From a checkpoint of a small mixture-of-experts model trained on Wikipedia: width 128, 6 picks a token.
Below are experts of layer 10 (counted from 0) of a mixture-of-experts language model. Rows are named router (the router's row for the expert), up (a neuron's input weights, with its number) and show model dimensions 0-31. Each number is 128 + 32 x the weight over its row's rms, rounded and kept within 0 to 255.
Before each expert's rows: a language model's description of what the expert responds to. This comes from a sample of Wikipedia text that the model never trained on.

# expert 12
Word-initial B, N letters. Single letters or short pieces opening a word, especially B, b, N, ob, ab, acc, as in Bus, bad, Nintendo.
router [129 146 178 150  79 137  91 127 106  86 132 131 169 173 120  81 117 161 127 109 196  77 100 179 175 117  99 151 141 136 130 132]
up0 [111 133  97 197  86 116  66 155 120 132 158 101 181 102 105 123 128 129 104  80 122  88 187 174 140 156 118  80 101 102 149 124]
up1 [ 94 144 127  91  67 143 144 101 104 164  94 124  81 104  74 151 133 143 108 171 127 211 120 178 195 124 138 147 114 131 102  82]
up2 [104 154 108 186 147 149 103 114 112 136 124 115 133 154 107 150 100 129 152 170 121 115 102 108 149  59  99 136  96 194  86  90]
up3 [138 116 124 142 125 127  97  96  82 134 147  69 171  90 124  50 116 170 118 107 119 105 110 112 167 131  69 175 128 164 160 128]
up4 [ 87 165 212 139 137 185 140 141  76 122 122  81 126 142 143 108 159 185 151 157 188  86 123 168 167  98  81 103 187 174  96 169]
up5 [111  96 203 159  91 176  91 107 121 125 116  54 172 131 128 102 138 136 141 127 117 122 212 133 110 114 147 185 110 127 189 130]
up6 [114 135 141 136 118 125 126 133 100 117 193 146 125 177  95  87 154 145 125  96 153 124 133 132 204 174 125 120 185 136 109 109]
up7 [140 136 183 148 138 186 176  64 126 108 117 191 148 155 100 140 175 101 116  81 130 226 152 189 165 149  99 138 143 170 114 108]
up8 [132 113 148 103 124  81  82 117  67 158 127 131 136 114 108  92 101 142 172 123 143 138 147 124  88  94 114 127 138  83 197 165]
up9 [119 158 167 134  94 145 146 127  85 147 133  87 129 124 110 119 121 197 161 171 183 159  92 113 118 125  85 152 161 123 196 133]
up10 [146 139 104 122  81 102  93 141  46  77 136 121 109 112 159 176 150  73  52 130 140  77 157  82 149 115 124 169 162 130 123 104]
up11 [112 125 158 172 127 116 135  99 126 117 117 169 120 136 131 114 113 155 140  85 101 146 185 117 154 100 128  99  83 109 165 160]
up12 [126 191 133 101  67 109  97 153  42  95 115 116 152 117 184 167  94 166 103 113 168 162 151 170 154 146 100  60 157 129 109  67]
up13 [137 144 154 119  86 120  88 145 108 133 112 125 155 150 128  87 156 165 163 174 126  82  63 136 118 138 131 106 113 162 108 140]
up14 [117  84 141 148 171 127 103 125 112 113 140 104 118 180 127  97 136  84  98 127 113 127 103 138 134 137 140 159 170 105 121 163]

# expert 57
Word-initial capital letters. Single capital letters or two-letter starts of capitalized words and initials, like O in Oman, U in U21, L. areolatus.
router [149  96 163 133  77 119 146 118 189 168 107 123 130  95  90 127 105 104 119  71 206 102  90 137 136 176  84 119  87 168 118 121]
up0 [163 165 176 111  78 138 156 133 147 101 133  71 124  95  93 111 137  95 134 131 100 100 147 173  77 142 108  92 144 110 106 151]
up1 [ 81 121 156 127 112 141 178 161 130 134 106  83 165 130  89 157 122 130 191 133 146 146  54 121 146 120 146 113 131 161  95  84]
up2 [ 66 116 140 130 104  74 141  97 151 140 158 112 149 106 129 193  91 141 133  92 182 132  60 147 141 187 141 194 104 132 154  45]
up3 [128 111 159 140 140  89 119 124 147 171 118 122 186 129 147 166  81 135 122 144 154 104 129 153 122 114  71  91 120  71 114 172]
up4 [135  86 187 139  83 102 139 122 155 164  76 114  78  72 152 192 101 136 112 109 190 148  70 138 138 168 151 135 141 143 109 114]
up5 [115 105 131 103  86 129 134 137 151 211 111 112 134 138 140 128 124 100 100 141 138 144 162 130  91 150 176 104  55 119 179 116]
up6 [151 147 165 241 117 135 145 129 125 104 156  83 121 106 136 150 188 101 149 134 152  82  96 167 151 169 106 172 165 145 127 144]
up7 [139  82  88 146 107 116 103  26 206 144 143  82 145 159 122 126 176 135 111  94 156 138 143 145 137 123 101 108  78 123 120 231]
up8 [128  71 158 117 124 113 137 137 119 171  66 153 122 155 147 141  71 144 131  85 158 116 171 114 114 109  82 163 110 151 156 159]
up9 [ 99 102 139 166  92 140 181 142  91 115  58 182 142 112 104 107 154 117  98 133 104  82 176 127 113 158 150  70 182 109 111 216]
up10 [122 156 115 142 117 151 145 192 108 191  96 104 207  97  87 119 100 113 120  91 104 132  92 136 110 118  77 136  93 156 171 152]
up11 [166 146 181 162 156 123  94  96  57 149 134 167 165 121 135 106 123 166 114 119 152  97  85 114 154 138 111 138 132 169 143  78]
up12 [111 147 110 148 142 133 147 130 139 145 138 156 145 155  61 122 153  99 170 150 110 158 143 128  89 140 143 118  87 185 166 137]
up13 [108  41  98 131 127 138 130 169  93 151 146 130 111 128 111 124  66 160  43  93 117 187 104 114  45 140 163 159 117 161 168 138]
up14 [151 126 133 117 130  90  84 145  88 132 146 149 192 161 108 159 116  70 123  97 176 113 104  89 112 120 125  70 105  89 103 111]

# expert 6
Titles and person names. Tokens just before a personal name: titles and kin words (President, Sir, wife, married), list dashes and colons in biographies.
router [139  94 161  55 145 132 114  97 143  92 121 167 146 100 136 111 137 136 115 110 161 101 113 152 137 138 136  95 129  92 160  91]
up0 [135 197 130 121 133 141 111 117 116 126 154 119 154 122 119 123 144 157 168 107 156  71 137 154 122  81 111 166  97 144 120 132]
up1 [172 149 136 140 142 129  99 107 142 147  90 173 165 118 185 102 111 112 223  88 122  86 155 159 101 151 156  94 155 126  99 180]
up2 [158 175 109 121 131 198 121 136 153 175 128 215 112 149 125 115 149  63 129 148 139 133 161 126 145 176 106  14 137 105 156 111]
up3 [179 120 115 141 110 115  95 142  69  83 151 129 105 159 103 126 124 112 139  95  90 150  80 181  79 182 132 147 174 167 220 117]
up4 [150 158  57 108 101 138  90 197  71 106 157  98 159 103 131 177 105  79 165 140 155 182 137 144  65 129 159 129 109  60 178 120]
up5 [107 144 127 126 112 163 193 116 116  82 173 115 128 145 163 124 160 121 103 154 178 135 161 172 105  93 125  70 173 169 128 191]
up6 [141 142 129 125 121 174 145 125 157 115 118 133 112 136 158 144  72  91 170 101  93 147 171 184  79 136 137 126 149 127 142 140]
up7 [162 128 191 155 151 138 126  78 125 137 146 170  94 104 137 165 134 105 127  55  83  46 168 147 126 167  93  95 152 146 136  79]
up8 [212 124 114  96  79 108 121 184 160  83 158 149  88 127 147 119  89  80 168 119 113 126 171 130 143 177 131 143 137 169 144 160]
up9 [102 142 128 165 141 163 141  64 184 126 111 147  88 102 108 150 115 173 139  82 139  73 155 113 191  86 106 148  99 128 124 157]
up10 [164 138 105 159 166 144  94 119 110 128  72 131 204 144 141 136 130 126 146 100 151 160 115  91  80 150  59 108 119 112 125 124]
up11 [131 159 133  79 108 140 134 120 124 132 100 114 108 151 131 145 149 160 113 161 147 122 107 217 112 108 104 151  84  78 152  87]
up12 [138 150 127 158 141 138 139 135 124 103 124 147 139 117 147 133  95 119 208 162 156 121 133  98 129 150 121  49 140 112  90 129]
up13 [113 114 131 125 136 108  63  95 124 113  65 176  79 144  94 176 187 110 124 135 120 175 118 131 125 107 154 108  97 105 118 107]
up14 [ 65 135  90 124 121 144 141 114 165 102 158 138 180 122  94 118 184 113 149 153 135  83 119  54 123 142  86  65 137 106 145 116]

# expert 46
Person role nouns. Agent and job nouns in biographies, often ending in -er, -ist or -or, such as footballer, professor, writer, politician, reviewer.
router [137 141 152 119 108 110 152 115 160 166 116 172 169 102 165  92 170 157 114 102 122 143  78 176 149 173  98 129 168 142 160  92]
up0 [ 79  88 152 100 131  89 101 180 127 167 111 161 118 134 143 128 168 175 186 129 100 104 200 166 102 151 126 129 177 174 138 152]
up1 [138 118  57 137  55  88 134 129 154 136 141 124 183 169 132 126 149  54 144 127 134 109 179 148 158 123 147 181 169 135 139 111]
up2 [140 100  96 118 115 134 160 135 124 122 114 145  91 116 163 129 114 178 143 136  81 140 127 162 113 164 129 119 191 153 107  66]
up3 [202 158 126 135  93 130 176 120 130 167 124 166 134 100 145  54 116 119  85 134 134 137  53 159  82 143 135 138 135  86 131 131]
up4 [154 114  98 163  79 134 129 177  93 165 107 141 167 158 186 151 113 172 170 135  29 123  86 195 140 157  93 160 125 136 116 175]
up5 [162 127 151 124  99 130 103 121  94  88  93 146 191 109 167 140 155 151  97  91 122  77 146 112 138 188 127 122 148 115 159 102]
up6 [155 170 149 152 162 136 143 159 121 132  98 138 120  84 115 121 189  53 135 145 148 100 140 138 106 104 151 168  94 202 153 160]
up7 [102  96 113 131 121 149 177 130 156 178 119 114  93 167  98  53 107  96 157 110 136 140  64 117 152 136 128 133 120 118 138 157]
up8 [ 87 126  78 120 126 144 108 101 135 170 101 129 111 105 143 123 204 122 129 137 184 136 195 146  59  71 110  99 135 134 165 162]
up9 [129 185 129 127 146 114 118 105 176 154 142 137 151 128  96 108 144  82 166  75 143  81 139 149 148 161 156 101 179  99  97 141]
up10 [142 144 124 118 118 162 169 144 138  64  74 109 146 104 110  97 129 136 123  85 109 144  90 150 129 123 134 183 211 123 117 134]
up11 [118 156 100 128 130 122 183 108 138 126 124 157 116 128 135 186 165 108 125 121 142 140 107 125 133  88 129 167 153  81 177 120]
up12 [141 124 125 127 142 181 178 117 108 131 152 148 140 141 233 103 102 138 128 201 124 117 143 185 125  83 124  96 173  92 100 136]
up13 [191 136 146 100 125 128 107 149 128 117 173 173 157  99 119 125 104 162 127 113 120 152 109  97 136 187 146  96 146 139 142 112]
up14 [224 138 160 160  37 160 145 149 155 134 148 139 111 103 187  84 142 152 128 135 127 144 181 141 133 114  73 128 151  99 124 114]

# expert 3
Word-initial name fragments. Opening pieces of capitalized names or compounds split into subwords, like Sp, Kn, Ear, New, Swed, sp in Zonguldaksp-or.
router [ 87  94 170  77  96 111 120 159  81 133 157 122 175 166 103  82 160 230 127 130 118 105  76 162 128 147 167 107 135 113 123 119]
up0 [122 136  90 143 108 104 127 154  92 122 142 117 125 175  99 162 144 196  81  91  98 179 129 127 139 142 167 145  99 167 134  88]
up1 [122  96 168 152 114 144  85 142  96 131 165 114 129 152  86  87  84 125 114 139 116  90 106 121  69 154  82 166 137 150  97 151]
up2 [115 127 136 164  72 133 110 173 153  76 183 123 169 125 160 196 107 124 116 172 134 123 152 129  96 114 118 116  84  82 135  97]
up3 [107 111 197 113 120  75 124 134 126 105 135 139 210  93 123 144 127 173  96  96  99 184  91 112 147 152 102  80 155  98 141 108]
up4 [128  71 168 137 118 140 131 112 179 145 133 164  91 118 129  80 139 151 128 132 149 107 119 158 115 131  99 134  48 149 105 190]
up5 [130 143 137 106 128 107 111 111 129 127 128 102 192  78 123 154  72 193  73 123 154 181 105 132 136 125 120 129  65 197  91  91]
up6 [ 78  65 148 142 139  55  92 138 158 125 129 166  82  88 163 143 130 140 117 159  90 130 141 165 127 124  94 141 188 142 101  63]
up7 [127 173 145 125  97 152 127 221 180 158 205 189 209 148 127 131 191 207 176 131 172 122 122 121 114 129 133 164  82 167 138  84]
up8 [140 140 142 135 104 183 162 165  68 187 145 129 137 131 133  78 133 179 117 175 134  85 152 100 151 107  87 123 140 121 137  69]
up9 [157 193 133 151 111 104 157 147 190 132 151 138 142 111 181  85 176 125 157 118 190 127 194 161 167 100 145 130 159 114 101  87]
up10 [ 88 108 147 117 145  91 141 160 103 114 136 131 144 138  81  78 134 135 127  85  97  66  55 131 141 164 176 105  57 110 136 133]
up11 [137 114 196 134  55 143 143 122 118 187 115 112 185 174 153  75 163 140 115  97 135 128 110 164 116 131  85  94 133 112  82 118]
up12 [101 139  95 132 147  81 131 147 137  95 157 139 155 153 149  79 162 176  85  83 151  59  79 167 121 128 125  79 170  83 103 131]
up13 [ 93  92 113 155 146  90 170 140 120 106 161 160 149 151 107 115 189 139  88 179 153 118 138 166 152 106 127 123 138 102  90 109]
up14 [148  85 132 116 180 133 124 146 135 147  99 114 131 138 147  98 190 150 185  94 159  97 114 153 140 132 121 105 182 125  91 110]

# expert 7
Place-name word starts. Opening pieces of English place names and superlative stems, e.g. Leic(ester), Bel(per), Sur(rey), fin(est), clos(est).
router [128 118 133 109 107 105  60 170 101 124 138 118 172 148 141 107 102 141  78 144 153 146  72 148 106 156  96 118 120 114 158 104]
up0 [149 115 129 167  81 126 155 120 128 168  98 128 174 124  91 120  72 120 126 178 182 111  76 148 102 152 134 120 124 191 184 184]
up1 [192  79 129  80  91  99 143 133 175  98 145 118 170 160 162  86  87 134 101 161 125  68 123  63 107 110 139 105  91 169 140  92]
up2 [ 90 128 162 150 110 117 120 108 108 133 185 117  99 155 158 132 197 152 120 142 126  48 119 169 108 154 121  87 150 128  99  99]
up3 [141 106 183 104 130 177 109 151 132  99 141 157 168 101 100 135 174 133 180 134 156 115  77 178  83 162 115 130 108 155 167 122]
up4 [142 111 166 164  48 141 170 173  87 124 118 169 171 138 115 117 111 165 138 157 128 109  96 152  74 150 135 136 101 141 100  64]
up5 [135 175 131 179 185 144 111 154 141 148 132  83 130 187 151 109 152 144 119 149 197 183 124 190 137 140 134  96 100 146  98 141]
up6 [143 173 134 146 122 139 100 145 143  77  93 120 163 125 196 105 115 134 137 109 184  54 117 118 129 125 181 155 107 150 111 122]
up7 [107 106 129 148 102 141 167 186  75 106 166  81 160 116  74  94 110 175  65 132 165 134 124 155 111 177 148  96 113  46  81  94]
up8 [144  46 110 129 156 122 119 135 122 115 208  98 144 172 120  82  90 111 135 129 101 155 141 153  96 168 113 145  95 154 135 153]
up9 [ 64 103 157 139  96 129 127 139 112  66 189 101 162 111 124 113 135 141  68 102 170 114 124 147 144 158 172 107 140 107 122 180]
up10 [ 84 113 123 120 118  99  90 135 112 149 147 137 122 163 164 150 103 130  72 126 181 105  86 163 156 116 144 101 151 194 100 137]
up11 [168 133 138 166 134  97 153  80 154 139 117 121 142 142 150 147 128 137 188 146 148 125 153 176 124  92 129 163 193 117 146 116]
up12 [138  73 157 104 133 142 140 106 125 145 102  90 158 162 136  58 138 177 127 116  63 128 126 145  83  87  83 141 128 135 134 176]
up13 [ 96 122 127 112 151 104  90 115 138 141  97 124 151 105 174 148 112 154  62 141  99 115 106 112  81 180 127 141 117 155 107 121]
up14 [113 133 116  98  89 142 126  91  86 146 135 162 156 144 100 154  75 170 154 122 171  89 125 135 125  89 208 154 167 144 108 154]

# expert 21
Nouns before of. Head nouns usually followed by "of" or "in", such as population, part, Register, district, area, number, member, professor.
router [ 71 127 158  99 139  72  99 114 131 123 154 167 156 109 145  90 180 138 112 108 130  96  72 154 156 166 147  80 150 170 160 120]
up0 [130 115 141 116 120 137  65  79  89 161 111 110  68 172 111 143 187 140 246 155 103 124 117 121 118 170 112  94 143  97 129 104]
up1 [210 109  64 163 151 152 133  74  95 122 119 176  66 106 195 146  98  95 120 151 170  90 108 114 159 109 133 134 115 201 167 124]
up2 [ 78 140 135 176 104 155  96 160  98 151 134  49 144 138 110 113 107 180 106 180 115 147 136 150 127 196 151 111 154 193 166 141]
up3 [112 161 213 127 116 159 104 148 169 124 158 155 141 142 138 124 194 180 113 110 137  85 207 131  95 154 103 127 165 153 160 142]
up4 [143 118 130 132 103 123 151 113 147 119 154 152 122 103 158  98 164 114 119 115 147 125  96 183 125 108  78 121 192 144  98  95]
up5 [ 75 125 106 180 123 116 169  79 124  73 124  60 141 139 115 173 195 142  95 111 147 125 154 108 145 125  78  67 139 156  83  75]
up6 [107 100 107 146 124  81 175 142 166 114  86 113 144 120 175  83 103  56 144 144 100  92 130 168  58 122 101  72 111 138 135 176]
up7 [ 96 188 135 105 161 125  97 154  90 132 178 136 135  99  82  53 128 165  94 158  67  90 125  95  69 106 132 123  81 147  81 117]
up8 [109 137  90  90  86  99 153  44 145 106 110 103 115 154 102 161 110 142 133 147 113 118 123 171 141 141 178 112 118 125 107 146]
up9 [ 53 136 143 115  87  64 112 181 111 142 144 160 177 112 143  82 129 100 166 132  87 116 170 159 189 135 187 154 194 120 155 144]
up10 [ 99 114 128 174  90 126 129  84 148 147  85 149 164 149  94  88 123 155  80  87 103 116  70 180 138 143 176 153 179 115 130 145]
up11 [107 162  59 138  99 164  91 122  94 168 163 131 125 108  85 152 144 130 166  95 101 128  68  80 112 103 107 100 130 152  98  67]
up12 [108 102 103 126 100 112 142  88 106 111 140 135 127 110  88 142 108 199  75 116 121  83 147  92 187 125 131 105 100 135  81 110]
up13 [142 145 150  58 137 166 102 174  75  94 117 153 161 127 129 143 147 162 151  78 139 163 121 135 103 114 119  89 130 162 113 121]
up14 [ 57 148 134 113  90 131  93 153 103 119 143 115 120 123 142 194 157 164 116 117 143 120  94  97 147 113 128  72 141 124 169  65]

# expert 24
Plural noun endings. Plural nouns and plural endings, often after numbers or stems, such as people, years, days, members, buildings.
router [142  76 115 114 105 109 127 131 150 138 138 135 130 110 164 138 153 121  85  82 167 115  99 139 143 183 132 130 141 139 161 109]
up0 [149 108 133  78 168 135 112  61 119 202  91 135  70 103 204 133 145 129 140 104 146 157  49 108 155 137 159  93 172 126 127 148]
up1 [124  84  97 161 111  99  78 145  87 120 125 144  52  78 125 136  88 143 132  92 181 106 202  93 176 145 146  94  66 157 184 134]
up2 [ 98 127 112 164 134 145  69 125 130 175 120 164 186  43 114 124 126 133 106 131 164 135 125  91 133 143 133 130 198 145 102 132]
up3 [115  66  92 119 122 107 146 123  91  59 155  82 162 127 177 148 101 121 119 125  60 137 112 122 113 127 171  87 114  89  92 115]
up4 [151 105 221  71 122  97 136  83 122 180 174 123 151 139 174 134 114 102 114 111 170 118 142  98 112 163  78  99 129 182  94  96]
up5 [155 109 111 196 122 121 186  92 165 127 185 149  68 194 167 129 171 137 126 121 105 122 125  81 152 110 167  98 102  92 129 157]
up6 [130  97  50  69 114 106 123 100 107 180  88 118 146  88 150 147 129 158  76 158 132 137  70 119 148  91 151 113 135 101 131 109]
up7 [ 82  71 138 162 130 152 100 156 116 131 124 140 164 106 136 157 159 132 168 105  86 130 136 159 103 116 184 174 189 114 158 112]
up8 [119 105 100 126  58 151  90 136 138  77 198  73 119 108  98  62 134 133 103 144  70 125 146 131 113 114 128 103 146 130 108  99]
up9 [137 131 106  89  79 157 162 114 148 136 190 152 141 146 153 202 191  45 112 131 108 110 155 167 119 131 103 131 157 106 205 125]
up10 [ 97  72 110  99 137 131 114 104 150 122 128  87 107  68 100 146 120 171  96  76 154 171 165 148 144 164 100 144 152 125 121 113]
up11 [133 124 123 103  92 125 104 140 121 162 135 103 105 124 122 133 165 140 140 105 164 119 141 101 110  82 101  38 113 144  92 171]
up12 [ 94  86 114 124  61  64 120  95 149 106 126 129 138 125 152 174  92 124  74 130 134 135 103 120 110  97  91  89 136 148 162  76]
up13 [133 141  80 155 152  61 171 105 179 114 144  89 118 198 105 166 152 164 141 151 109 168  96 127 114 149 151 164 120  78 122 132]
up14 [124 159 131 150 116 105 149 129 123  89 119 164 119 153 121 153 144 118 108 120 118 117 139 103 119 138 112 135  91  79 146 112]

# expert 26
Word-start pieces with m. Early pieces of words and names, especially m and syllables like Pal, Sal, Ter, film, as in Sy(m)bol, shri(m)p, Cri(m).
router [168  85 153 101 164  93 127  95 147 213 156  94 174 144 104 122 172  82  95 102 109 172  78 104 173 159 142 111  89 148 141 113]
up0 [116 149 126 122  91 103 214 115 105 115 121 140 117 102 134 145 121  57 161 179 154 133 107  99  90  78 150 101 116 146 173 136]
up1 [183 174 109 112 118  46  60 116 156 161 173  97 187 160 125  78 133 127  96  86 173 164 156 144 161 137 117 181 117 141 146 159]
up2 [116 107 110 121 123 136 115 128 137 190 132  96 161 102 138 202 149  88  96 169 130  83 144  86 139  56 116  74 168 153 155 216]
up3 [169  66 132 110 140 106 166  62 156 102 133  52 144 150 118 147  60 134 127 105  83 115  73 161  96 132 126  99 135 189  47 140]
up4 [125  37 207 119 124 147 133 153 132 168 138 103 192  83 107 135 103 127  90  91 142 161 177 105  79  84  93  93 128 138 137 149]
up5 [151  81 216 156 139  88 165 154 134 113 184  59 125 160 129 129 170  97 110 105  75  95 146 188  79 113 139  79 203 128 144 122]
up6 [168 139 184  97  94 140 198  90 111 176 212 126 111 107 135 154  91 106 100 126  75  81 112 129 118 145 117 113 102 200 119 126]
up7 [189 112 218 120 104 147 143 105 101 100 141 125 140  93 170 106 142 143 133 190 173 127  77 149 136 122 127 173  95 118  76 131]
up8 [129 188 189 102 104 112 149  62 120 150 151 101 121 163 133 132 128 112 131  88 170 132 107 100 105 175 119 183 129 129  60  63]
up9 [178  96 151 143 100 130 134 136 143 197 118 156 116  82  91  69 230  85 112 107  98  80  82  95 162 102 124 171 158 149 157 112]
up10 [137 151 116 145 114  84 132 190 154 104  91 113 100 126 113 168 128  87  47 149 115 147 170 164 115 145 185 101 170 128 124  63]
up11 [ 83  89 135  94 113  92 100 162 126 183  93 152  90 141 153 127 144 138 132 141 198 157  99 133 170 147 119 132 125 122 149 172]
up12 [120 116 152 169 118 113 184 103 154 122  18  86 129  76  98 114 142 125 112  97 130 137 147 135 139 163 128  66 112 103  80 132]
up13 [172 116 106 155 120  98 100 125  98 149 118 188 155  80  60 107 185 140 159 122 139 112  86 133 102 105 196 139 165 150 106  49]
up14 [133  66 154 139 119 154 115 110 134 185 126  88 173 151 136  82 163 177 135 129 130 158  93 175  93 179 144 163 129 102 103 119]

# expert 59
Place and chart name parts. Second words or pieces in proper names of places, regions and Billboard charts, such as Atlantic, Los, North, Hot, Billboard.
router [120  74 126 126 130 130  68 126 132 143 136 124 135 132 151 116 139 161  98 124 137 147  60 140 112 185 125 147 119 109 170 139]
up0 [204 144 163  50 126 148 152 184 137 128 151 157 132  86 187 177 100 158 144  64 129  94  99 162 109 184 145 133  88 172 119 156]
up1 [128  98 149 135 210  87  84 195 100 157 168 143  73 145 116 168 115 101 123 108 111 122 124 198 121 107 111 125 160 161  87 127]
up2 [146  96 110 158 152 160 134 105 131 125  73 105 142 148  55 121  64 143 105 129 129 207  79 121 125 140  90  90  53 146  73 171]
up3 [154 113 160 119 165 163 126 151  71 139 135 103  72 142 122 137 131 144 173 133 138  88  48 111 127 123 156 150 130 133  70 140]
up4 [ 72  63 114 122 134 112  37  85 141 142 172 125 118  68 115 188 100 151 126 127 115 136 127 127 133 165 116 143 106 164 134 161]
up5 [112 122 136  89  99 147  80 111 136 112 205 127 175 173 147 102 140 159  78 140  89 109 135 150  71 137  98 131 159  42 174  95]
up6 [118 158  56 130  90 137 185 191 138 140 132  96  86 163 111 108 151 132 108 128  77 137 126  96 129  81  97 100 153  56 104 122]
up7 [133  83 105 113 128 160 189 170 114 143 124 131 126 190 126  98 146 105 136 122 128 157 116 137 157 119  84 116 121 148 155 163]
up8 [156 127 108 156 142 167 116 181 126 158  80 134 159 132 163  58 187  68 152 121 101  95 102 136 128 137 160 160 167 127 146  70]
up9 [111 134 121 131 151  84 142  93 155 159 124 113 125 124  17 148 104  76  84 116 116 103  86 108 142 114 157 133 127 164 118 146]
up10 [116  96 170 136 140 180 138 161 109 148 174 105 121 133  77 141 156 126 110 110 159 143 158 137  78 130  78  86 143 112 111 151]
up11 [139  81  83 146 111 116 143 139 125 155 166 186  99 104 156 103 155 118  80 154 119 138 127  62  94 109  67 167 164 151 139 130]
up12 [114 145  87 133 150 155 128 119  92 133 121 225 127 153 123 123 122 136  66  77  83 157 106 152 170 148 147 144  90 105 173 142]
up13 [ 79  80  71 136 156  98  97 123 153 120 164 103  83 122 121 185 122 130  89 162 157 147 117 160  74 118 104 159 154 143 166 155]
up14 [ 92  40 160 164 120 148 110 107 132 166  72  87  95  43 132 178 140 162  63 135 125 132 110 103 175 128 135 171 109 145 125  93]

# expert 11
Final year digits, stem pieces. Last digit of a year or score after 201/199-style prefixes, as in 2023 or 7–6; also truncated stems like connec, projec, elec.
router [113 124 108 112 151 104 120 181 110 147 108 154 160 112 110 115 171 128 107  83 175  92  50 145 119 145  71 122 158 125 154 140]
up0 [152 147 151 108 136 161 115 108 171 211  61 119 128 112 110 109 122 120  99 147 168 152 123 130 130 103 113 153 163 119 158  51]
up1 [148 150 119 115 156 109 106 186 147 163 130 126 115 180 114 121 175  45 140 139 131  72  88 142 113 136  93 132  85 120 197 175]
up2 [150 158  99 110 109 160 101 113 106 139 143 179 222 104 104  97 106 155 114 150 162 138  87 156 142 151  61 126 157 155 138 152]
up3 [100 121 166 138  48 160 118 179 148  93  85 159 128 131 101 123 143 107 121 122 132  78 149 161  96 138 123 105 136 130 151 138]
up4 [167  78 183 109 104 127  90 145  68 186  34  94 186  91 154 125 108  99 120 115 169 132 102 130 180 138 108 106 124 134 126 140]
up5 [141 125 106 146 131 150 101 127 129 115  89 207 133 117 157  88 130 133 113 131 153 169 132 145 141 127 111 180 165 102 200 114]
up6 [ 48 142 151 160 184 102  82 126 130 135 170 160 137 129  73 168 151  86  59 152 104 140 168 124 139 107 134 142 117  74 110 101]
up7 [ 91 147 100 134 135 137 152 116 134 123 176 149 117  87 146 166 106  94 128 155 108 107 105 171  87 147  72 139 144  82 154  83]
up8 [169 158 138  84 112 132 188 109 156 139 169 167 159 130  93 153  82 103 138 107 157 188 146 154 151 132 141 132 158 169 140  59]
up9 [ 56 158 110 118 205 142 150 138 129 152 174 165 127  35 131 126 122 128 127 114 103 150 147 126 105 154 150 112 188 219 137 163]
up10 [149 166 121 144 229 135 115 153 119 176 135  97 149 108  99  91 134  66 134 163 161 124  83 115 135 166  58 134 160 104 158  58]
up11 [162 116 137 116 146 157 187  86  88 143 108 134 159 126 110 196  80 121  51 159 116 142 123 136  78 131 130  92  89 151  95 183]
up12 [159  97 101 103  94 110 109 139  66 103  89  70 104 211 175 111  93  88 109 135 124 111 147 148  94 132  93 132 109 138 198 101]
up13 [104  86  48 169 146 130 118 157 137 132 103 129 138 122 132 116  69  90 150 125 108 103 146 117 118 121 119  73 112 183  98  69]
up14 [115 119 124 118 170 132 106 131  92 117 144 131 144 170  52 160 155 125 147 128  72 154 117 163  69 162  80 114 158 146 189 141]

# expert 27
Role copulas and og/ag. Words linking a subject to a role in biographies (as, was, is, became, appointed, elected), plus name pieces og, ag, im.
router [ 96  53 144 116  92 100 108 151 168  87  91 157 177 181 139 140 126 116 110  61 159  95  72 170 139 170 133 138 107 150 123  98]
up0 [119  77 135 144  89 128 166 137 158 108 171 153 127 149  82  72 142 134 160 140 153 137 147 133  97 114  98 148  88  82 124 127]
up1 [104 138 167 108 153 116 143 104 143 143 153 154 148 169  87  90  82 113  59  77 207  69 117  79  71 147 130  61 134 112  83 130]
up2 [100 104 110 143  97  98  79 117 139 118 134 145  94 133  84 139  90 108 124 112 158 133 118  83 149  92 110 131  54 110 146 189]
up3 [134 109 111  69 184 120  84  97 214 121 144 136 147 155 159 202 162 126  68 122 165 126 133 125 153 117  58 124 149 136 161  81]
up4 [ 83 168 123  70 100 128 115 157 152  62  77 170 149 134 130 108 157 108 128 112 158 133 104  96  97 173  84 159 116 129 119 120]
up5 [105 134  94 146 153 135 150 156 156 157  59 133 141 175  98 154 134  79  86 114 118 160 111 132 158 170 113 151 130 188 137 126]
up6 [121  99 151  71  90 116 177 153 130 108  84 122 183 135  50 175 111  64 120 139 146 109 114 133  96 100 119 110 133 116  80 113]
up7 [100 109  93 145  30  98 181 121 113 105 157 155 150 161 145 147 142 153  49  94 144 136 133  98 105 109 104 127  97 158 111 122]
up8 [ 77  99 169 140 160 140  95 150 164  60 120 101 139 122 121 172 144 125  82 152 160 122 144 112  73  47  86 131 148 133  66 131]
up9 [ 84  82 137 127 127  67 111 153 137  86 131 144 113 171 132 147 141 155 131 134 134  95  95 179 127 128 180 164 141 157 221 126]
up10 [101  95 158  73  44 144 199 112 112 146 116 163  76 118 150 124 130 187  99 118 154 123 121 109 109 108  98 157  80 118 142 145]
up11 [ 74 140  92 138  84 130 118  51 129  93 128  49  93 135 135 143 167 147 187 103 178 115 118  97 168  95 144 143 136 118 147 120]
up12 [ 78 141 114  91  53 170 162  91 177 105 146 138 153 142  92  92 156  80 145 150 133 126 166 138 147 178 102  96  76 139 176 119]
up13 [126 200 163 123 169 114 124 113  90 137 168 116 196 137  75  96 130 140 112 116 126  62 145 174 109 126 117 171  99 139  63  63]
up14 [140 141 164 138  94 101 183 173 118 145  90 180 173 133 129  78 150 208  95  85 137 157 118 128 162 164 132 113 127  52 173 113]